config.toml
d_shared_expert = 64
balance_bias = false
lr_router = 0.00233
optimizer = "soap_variant"
Below are experts of layer 5 (counted from 0) of a mixture-of-experts language model. Rows are named router (the router's row for the expert), gate (a neuron's input weights, with its number), up (a neuron's input weights, with its number) and show model dimensions 0-127. Each number is 500 + 40 x the weight over its row's rms, rounded and kept within 0 to 999. Numbers have three digits each.
Before each expert's rows: a language model's description of what the expert responds to; "comes after" lists some tokens at least twice as common just before its tokens as in all text. This comes from a sample of Wikipedia text that the model never trained on. Tokens count by the router's weight.

# expert 52
It responds to: Word-initial capitalized pieces starting names, teams and places in lists and tables, such as Nash(ville), Mack(enzie), Rock(ets), Cal.
comes after: " |", "-", " H", " G", " \"", " N"
router:500525465540508550439495517522516574486514414529472494530515415471500543509469540481482501468444525527537435452540485484512426535536476456458590422436522474536479485432440521513532472484458478510516564464423515467458508538527509483466518450460528534466444449425534519476485482549512481496578549462464556551547477470536539550462483479533487471450464580479471531535464538474411448491537
gate0:493488452494485436517494554507500466540515499628538478518467471469479488529528503490487490538556468476431494507480522458513591529536525420543447555485468524530459522452558517490520511534491530445446407461521561558543495436566498527577475464514511536493508534431494485483431446544563498448478459481487456523481470547484444445539544562439510472490445545517526574510496526572507536471468
up0:508391478472483495430533527551553526431580430488520492445526574560435502448516538532571493446517463513488490465457528540440522501504482532485509609460507533532533523559537568586493584486477418527467544484522425501548491505478521501490541452499557510536504547498483491487474488415448522488506567477491490527519491504496463415488514469455452543492510458480481490484537449468513489492547
gate1:561476476526484574499514522465481488544464536496540458465455437523517487567531411501522530498471463491515460535505535544506460525519569579507472558459473528519486603550485560536509531493549537564538510485474577522572512416462520510557514522531499472469543492521487455549424489513550512413458465489507479432469506440501496522528475487492533627464556496535428542488470469551489497527499
up1:520541440551514513521495561494492484444518492453440547433480524546493502480543509559480605541486455491524420446535479485520512466541472472464488535452539543551515454563459502503498465482489483504491476615475521563532540472470638507496479566469503474522509510505506507541530575512475537479490482451480493540518541536500431465505564531440514484608458490481537516406475559477484526488493
gate2:494453488479439561539417526557455515542496470534540522523481481536486519442526533472500466464498458471489554532422500567525544511516496539516473469574438478479459549506471491482489526467531534478470546625538477508493575471530474519475480588507418486573541503559487522544444474455473469545533446475481424458504548523510506487571495532497569539528476486540481448493516576532476547416490
up2:475528507487522480464443545487424484481460505456470456485512466488467574565506438525518432530426476592451514512513567511517564461469469529526469406509478501501496434514452490521491459476445505474519479555501543528512524524454520538476462611547504525512490499500453457522532544465505544523406508443495520555513530549529477516525497626566478484417436492471497454484521540497555472479540
gate3:450487485495480552483483518523527489561456468514565574462511481453481499461518513475545444532528490511478562481478557501515484536471587459483529465462511559457465545494494535548494466438492549545416533528489447516466514525524585515469407459438452460535516481494535451516586425517459533504536486527466525503415522444433476444451565492455516543469504491511518464497541459531423428560465
up3:471419566458517483573480532480558421498556559451470442465554475522482467460548449459505554580513476545549535457476473464552538489567502520538478435515488527549446498517491461450467520524533469463576502461462542510534478482412582504514482440548527486517482497533479459531437569500521500492495478527592513490503526571521468481424477537487507516514467437483494544462498493514556539430531
gate4:482555526401441527530525552535377532516483456519492468491462461515533492492514501462452456499568465486427582524465566483562457476510505458579473447517511461572551508555489486538451463485493605471464410506478571499520573493529481533529487494502502521506515445509453481443479506500499438514523488424506535492493568543501490459515428489514520557454509510560477460513449458504507480503528
up4:511481499511500523465455508528496457502548538471485562495513525474503498449518545546523496529548556479512493522534476451575560511450509528455436451406451442454481553381520480491497454421499464491599454516525554455515510490553511578514471474448433492519544449486515536527473434498483559457528490492486536591546462560513490495490415518515487496577487495433522453508486450544553514531518
gate5:432452438528467435514434540457399561505440473500505467499455487494454532490503516473447442499537440503451477538517494496534493522491457521540462460456476474476515607489506515514473498435515558463507559507479499526550527412511550560505514481543493415529447439517476480544550507526505453449480506559531485547456548477515517454484490441526496447483535541560477611577512543534479459491496
up5:467461486543523467440466554450523458539453507523496477509512508444499496585463529437514554591500468424633513518440546544557509499527543544496471496534552497527516547471450451445576491512478515507466501492502518508464434558557480473471535532458498459490522545559497431510499519495502419521478495515517534461509486488500473525538510517481551569523403513478600457486482490523400524499485
gate6:444492543512542474418485478530440434534461498430507525518476518545451502529501516503520468571506525524425520546469476539506455493533496531418509484529511535539532504512469589489539528487485499370473549594570505448476537501497548548542497553530568464453541510498491473560489523538438486494506470473419447410457467536487503592512463487488534554532473511491465486481485493545516563515465
up6:539540488535499577500504514488471492498509503521469540529498438568518552599516519558436471511453514537557499490473448489517472536484537548557470544434465477558567506468378442498474505561475449558495539494454416510525480492494477441516482455509543536545552556488464501512497519566522518484537496543519494474445538456489552501508466450468456517494589496507456409566588517496498527495551
gate7:504475488467478494479496523426508508552517482555516504520558482466575517482511497465535509500457417515431464519465533502567440488534546517493537433514516515524583515585491464490475441497494510481542579429463514545477513447461598508518527509585545567489519493479492473435519549514485475463570449512510523507522527546508440548586476472448550422543504521521445505506514448527458511555407
up7:517526510439401517511538535456538543562521461542419538503590527519507471460526440412525436501556566425424536502492554533503543530524495520487433513499484478547512457520485523492466478536518550450527501471492499460480478488566488486517446491448468478515586557453485464524494526430510531553426512545517524463563448530475488502533505501444434497484485543511529490503440560447559565515531
gate8:436479526448481538513533551526536496515486499487539561487478484474545444469515599463501453471509431483574545469522481541450507504512496526510511457514505524551525516524474587485432540510442552498496471495424547487512536482517479481574486466491514434582462501529490446490486487608494511475493460525515439510476515515586516474591415533493569479483533586553506470460493527487566520412473
up8:582499535560521570545503507530439495431488531501474480460450515506510526511517487481506471500462513472552519467421515462522436483503521531520456524535542530460535480577526529576540609509497457515475466552448458475476607514518471494474521464560473500501610542578455512507499521486491468570445477477502468473490452497513522523553471493503444465449434490404566490482567508453465550481519
gate9:458484489514464479435447510401467487556513484492522496531466466446527542487530509475463454444502484525508468513450470503559472478469512520509532500493435475453507508512472495511500481519539535535524491454475503536533512514510482559493543438496593421527501541460508438497518490538496469412464449405513490464535532521471565556462563393457561381488556551563437525484520562479546528504452
up9:540500461468489455474488465469479544463556437506465500451487471468514569457485488491496474465496482538488545432535541465533470504485504449467509456539452357517491522425524528467596416509520516472538533465482515560510426538461475522453444497486372473530471507577495482547534543554540460483539476460488554499559487455487500595546531469490501506534484460492529515513428477490536500511475
gate10:489495561505504465564467540508483535559434578466468504467466520486525486516626433551536474456587442499553489508447584483529410478476460488477524504495454522552486490500493501546522445470508546507468527483482487467537517463496489495519535518527481510490471597583468442504477577621493428542482480524518426468512542491480476494537495500538530489511478526539543540490526490489454433487563
up10:474474396516465440461478512494546500557435524544406533516482561518484488538526544614488568466479582464543539496517547483489392469523536527477511463506413528495456525506428445508511549510468522518561500503498521477485522452539449577523515533470532531505513540521473430517491563535520494490517508449512553531530474484490507525488436498460536441530544532534571491557544487502481438558502
gate11:474489462512540528573518526473485503484451458498467429472563487445475454511490487492559439475545492543422547532567499520459566527549476503522456471430475499579506523465526479497437496538510518539478543587501468478509526522524513556544542497485541520517500533542557512496552537486457386484461491509501485491459498547505506526506540551423490433384511451441454499494514401547490559513450
up11:440522489536477549537527550523487528520450556470448478463520488524459502384462529502509521484593553446501507527500502564503483506460502579564470478510458521471477538520489561554579512504477465505586496495481526479514523530484522501532487467514564465372517524476557465467506428477537476512495469488430551459496513541542487500577567440553490444489493522538456486475483487589474502487589
gate12:463485542487468528491495525457574577567481499501454552468476502492502523445526491493542497513467489572532554562405561530554472512520430554532462504475445517507507558461462592479481525464527571466468491504506461509503574497463497517497534465513487470543529556558502505525493501524517498422464520538544509430550560521490510526616472500532515532548570514482427442560539480544554573506473
up12:455534470518517563545542434503484521476474491539436534589545543522473423489519493441455489521402438504466540562483446493470508452555515554470436453481486475532500438498514507531516487509519500529556521543502486481524493519496510423540383525582497495534512503500491488503490470484539538503554400482554445599524486467525545455540485469445511579499481552493491462495464531537488491548569
gate13:505428466433471447536493512516491566591437559512536531541426500505463460521549507520533473497481476458477448483510573503537459428504520486507439551544519535460440509482478563565451454466511536430551521511489486542507479499480577584521495483494540425493454539443551468472438512499451537516486464497489400441443519438479449565517539510533536552530502532453527543504510484528454516529495
up13:497533474407522486491548533528478504504484502532542484454510518472435481497562484528615475505505501518461481494473493611440553481537446427490430537517531522451533502451461513486469465461487424431515469473509452451496480491484493530469497429566532449552507458441510560536480517473555518490499511489509497487466493477496544562453544545527463463533445568541464508426477566443521543603481
gate14:497537514534458490510524540462470537482483476462523523433475458558522485514530514504468492457513445495440587472534489519418408546495457475485521493501490445515581486519547480471489491408477553457453512519469559488478499411481467500508554512527458415470525474599515385457508483468421508528463380444498530552500505525459528555465523505547524509482507542495511556492510483533486489466448
up14:462560504512446510517527525479525452521528473521497450515483478397444504578546539476422514511485438486546448567549510494552484529522480386505508517609506574517487486494516458434493485484539485455540530500489487537521545508472511491559512536561544511483515510479489603544488435513444470436500473487474430511554516500465515453474490584507404557532533490517552458494526484439495505543504
gate15:497484447485515505514465541546480533562467466470471487514416516462517553394548479420501490495472474491527472528470464494503515517458603521544472399491491538435509582530466485463478558480506531503470414480501452522555492444518516506528541525494495499536480545580447490501494474506393503482470526480462448502453552540536466481525583525491546542525553542543415453461513437541508508494541
up15:481507534535462537501528519521465527438492486474466498466443505547465415498410456442468485485527468472490513544486537473497475548469545527519542481573571506566515464480457492463516436518447573516528507475543469463541504500504492568438505512600533486475522424559497456531546505491524517490500435498499480405531501526472409486515543494472583510447440474558481507473495476484634470508468
gate16:491489547540475495501502567464580435495488546518482438546568537536478511462498490516503488549481479481577557513521521518440437406492560443533516462483439480605504523523488512517521499496448496451474484507457467502575561495517425555506464471482540471517543485483417447518562516462488367512508453534489465520483466512505510437454543528529508500520544536507473521431523502473465559422481
up16:477564502566519502440543542444422523480511514548492474531461475564531459528515601584485494462582501441506518597485534490591483440484543498525479542513489506537492545464543539454541462529488504499561485569507510548534475489477522508558559458520528499551518543497501491539462567471565452540585444530471514452483529446452538520463494485568493509499496481456578479464487515445458494460512
gate17:534544543571482539470484506476562558509451464544518496474424566487450498555499422560473489491522490495541532437533462530593506420518578568494520419555465516523543518412523510484473560517478510573448555449530518486516507432518559497547505509541471473467481484489490518487587527506480490510433411470489489549462459506503451546534498431503511503522540449467479505532444485526497472548464
up17:458524446497522551504529526477530519438528490477460535499512470554457477520578566449460570513467493487465520481528473500439488533516562462516516516525447490526483519511579478569416466512463574514476580465486509488570533503403518525418482529496540475505446491455414509509494505496443489470488499493499485448537487412483475475567563508578483535526453540509547482461621459517466502540475
gate18:521456520454540558436495474495437575512468449470534428532531491505504518476528413452595491497532488493471488498471458500452497557484507483448466468522392545458516540513493463496546490513546544491487480517463481569529528463487510491513476495548530446523432447361511395516497466537484429537515444495457473507498497492464463530576532508532437470501494483566475526547563471530471502452493
up18:505512502558478487506515438524523498482529494477546482455447489517531498421462532468456492523538538552563526476438452572522505531514476474492435546509418455583532511479450545547477588528492532493510444481461504452505452506460463490618486442489483546497595557523525501519539480538507546427560511516500564423431485541499514514505548532554476506468524532424523588457514522524520496500538
gate19:557485512448442437543481575493511505543454593538490549570521475505485541455498506428499508460515488454438464515477514512511417501490537542460435417480553442455557542442510538528532543482476475493478482513441463479543502458493560517526454486445538475485483505541521474455591489492506524568513480531455483504468501512553505592538552515563441494483546558425478557527525458541524530478558
up19:530466544485520497416479483481502531464538494552570535545483523500498474484514488418517511427513538594514457443524440487462498512546545508512505532447479483430521494450452584486551529469510518442464482502471499504561473499540524494530519453467419458483472476554558483561556555486483493474563561492507491519456539497430501521516574458538505495409553495497515503508419537487471479505634
gate20:505502465529411471484473477466448461541537469452537515501528493516501454448547507490504594488507443520473453525479565497538520474502454512556506460513463433535473473498527472526489480469472577558401373507471513552545533497517407587433480493542540436538444510497514442507513501506550519505468448475444470481519488523452536501546527413506412465502458519447500534482498487483536558481514
up20:492504525478514489516500476462497510534510581496455480602467541569484518482509475432440416497504518548542453444496508487492510482521527471550476462582447486525576518481524467544572472511486479509441531463470510528496477428418524484525450480510486483454483527489414456470499480496527569482452486542565559482500544478507590474478526492502446405549504446574554540549569574484530488468504
gate21:493432450510496469495518486554508494535477453453560561526416521519466496491423492522499451521534444475515486445505502583575457479538557506535478485499522503448531532440436550514537484433527497493559543490441523501424538470555494561533514457482535469509477472496535463578553531529470494510542517509508507539465487494440521568509557521564516584561477519522399488520536461590485490419495
up21:512495502515524458463468513468536523566572553500530514497478504441518444469499511426522468509493547539535531540478511481554560552494502587543361472576448461511522523553503513470472580465515484463533503446488544496552426491492451499482483429515484460483491456518480531550549482511396444512480464455527470504512485488484467510476458488512444528471539563496513497535443558519562423411474
gate22:434528493466515493429570511492527508535502460494506580446429466542448451450443576464490465501493463529490475487517550531489531518550506525470508517514488514471479453544449533503523536533536483489447557522521492472597471445528524542609500429443496506549522504534469520475545474437497449558485483513518477519524481516564447599510512583579517526526561520418460518476486525503552447503445
up22:543481457489469563465450427513456500505447436521453487521491516518460548560564440505571457598513477439471444518434478558478486528515489504416466480620532511471526489519513444542533543551496510496524495487545516486510498549498447508454487463537497449485493444543494545489504503501390511547477514506506515476459568440562505478552535527460481522555487472600456494450520517466520548468531
gate23:476475513471567444506468469433489574615496480518523527516473479544448527443546415486472495464482504512548433482530474545451498496526531483533483475464414450455545588410524434455478494507520491467531504449492547502522539462488492535463499543523517497524485531496497519465556548534507459430569498476521415396460494462521537486528461478512491543434467538447446475514529477453458511436504
up23:457482548574513523487500484517486541498544477499527412495478484497479476468515404470479499516518473522571443437479509456487551472538447496481506545492534503485531444438516364503544484494543425503538527468431541497474491449540504518589454501480488562551478506497412441440508567482465460497578538500477499593453512473510565444474525572515466552522525479463474527504519497487476544542514
gate24:447484466478477478438460550538471480500470453462511509497500518467491484552481471578563499529490518444562518540498500468527478520469470558451472494525456541512531596459470518542463580481536455440414562489511539554506548431540511478572428445504449444493447499479560425490532547489439481501586571502471511490501502501442460524495494515420562525494477504522470434476537556542514526528442
up24:497453447464432490481484420447471465488523436576492456535433520527501476510521469450530476473516535521413489495509551404431454563498504442469450466526452482469488507443532447568537554538528481572488532538454538475500467560469495528517476423480451512528466438480509463501458484449511542529466434492498543473463541519498531526459435583507547522486445439452491529519460477445462544526523
gate25:528523485489493569455459478544487479568506476518510496534470491492537483483548604473491515478574476478519515515478512483534440531499539501494500470472454533515414593513497497428446548476578471521411519474509525478531574488503514523490485489581549543551533504486473464601499509487537436563485439507539569481510565494551507538502532511513458431554470491528413440568515542525504498553432
up25:525440501524517519434524503446544523482502506542495464573480485515536614501492484531542480449501498529431574529498545530521521501498573574536524517495483490568547574548501526468569526422482476477478537555510501498509493546488523415482464464493513458455480573432498499551444449499489562526524508500431538483545429478481484466491473648492501461538469515476456496469478464504436538524486
gate26:474515487507474506500467470485503538528523469525533508525511559453376505424463447475481455560542430437502471479496503507456482526523433507488547454510431559513460584474518470436475481521537571538554503460522457452498495491473502477451528365538517497520458492526499465566442499560489520481465523490552441515521538510511519535547561510468497470513516562509388483460538443469451538460477
up26:510503484444498531540563496586453471523485536462478417496415462588450543497511523463540513488514542512516578520518490549534496532462551526511490546492488476449500448474516423428507566457492525458468558505582516570545541542448425514582485538543439455497527432567492455492455500430465518489540483509440471487474538484527488501526476521555548493487497529458520536561454566496519464522492
gate27:487463450480472482434510492538507492518460516506533519549512513550401518521556454428526421498528492538511498526540559516445470541485488459563542541455472505547540473561534503546492509476544549534427511465503570574515584498511549457537470496510516486449495507477463466445478461574483533537549549555482448488568504564548538490455540501525546530468490481466440601448491431580504493478490
up27:495475463509494558512558501527421486499534471442535484524567503551451404516525500544542502483533517520571525476456530483473480510543531512453468468543488507376503561566544543489519614458507516514499528422469469479492523455555506440571498541506457453474501516523507471513529497486443557487484463454535503506474477503497562531541401522511477463488490499543491483431462532475537425545599
gate28:482496492449426500478395529508489561483435550452518499428503522451484476519616497499498547536467462491496459526514542506531501503509499541418528554572390559481494471497444499477519499484529572525497512516477500552492509445482484597499418480539564531508514494533520464528516522477442501477518456501505428476412530474516521535569558523458507473484559500490482503483556544546551554514440
up28:528481515510556482489502441511471549482434496443504546498520533461536437537547473454563471480469516564518537506519521512489526493481507448481576536498547557508420483471472463502432468533508499459588529536411495393454559533494491474525494452502533568542527546439495461521500550518452532527561449436457485516570535508462448513481491426541550499593556487455476465527513550507473466540469
gate29:525586538507449501478481544522522453589501569504485545527532457475460511436517523496486489485483416516503482534480482448506457455465506511450442514503510508487503601467482472475485488462542528409495507468451523512527577598502495443496478470528534471515570461416489484464475437527435494513540491484474480511465475532534561471521512543506570588429587515501439469479476461453491475439435
up29:523489547483483467504522500499574500533482540508507515547459548497440583513482498490522522521524501474529535466506549470527422517451521528424388538546492484534549484526439476453531471461478468580456511457520542485488469502481530578497496535372469433523507500535510500398513425550486474495508470462479491520447471520566543481558485484502518488490526638468507518535513482506420546504512
gate30:481568485478501522456442488501432444516547466497488439535514430510557515497559483517538479514513447483481502529480531535514518573543492517573493475559446518528498534456491504472459499460525494526451472536502473510489495516558502492506526500553587436592507553513520459497401453466556463511471386450524473454510491623509500524556596489513478459457475502501478572452497550560514473526522
up30:442528515509510435557507424500612508477508493477538456491458472470490534473467455437460496501512520479524502467463472530469516544522505506536467515441485523446409462437473562448450521458502487526506465509465504488517487463477515492522510408465510441433443524513561524476476434480453436574521466439435563525539491550515425450523464562542457511515495525400537468519554440516497546469526
gate31:486489475416466480514531556457486530508511501510450504489500464503463404478526497454509491445397491524502467514509515535505432437496533478517499486525490480457552566474493474467468513417536585487465498546466471521560523516517529569510461454499508431486501503434512448500487507551509415499503448516419512498521549592534486485579481527510475552507491524470439500451446462571421523400555
up31:493452477525501548500564532479510508520549490497517514457510500519481467488506502499555510471549533447483492469532547494472567469514451522532491521492552526498521482429536584477501483626517492569509400501543479481523623543549460489574424549524460565555495501552524508463465520497476548529540507527527544493384573492447538472471553518500547492462525491537467581484500528443529457505497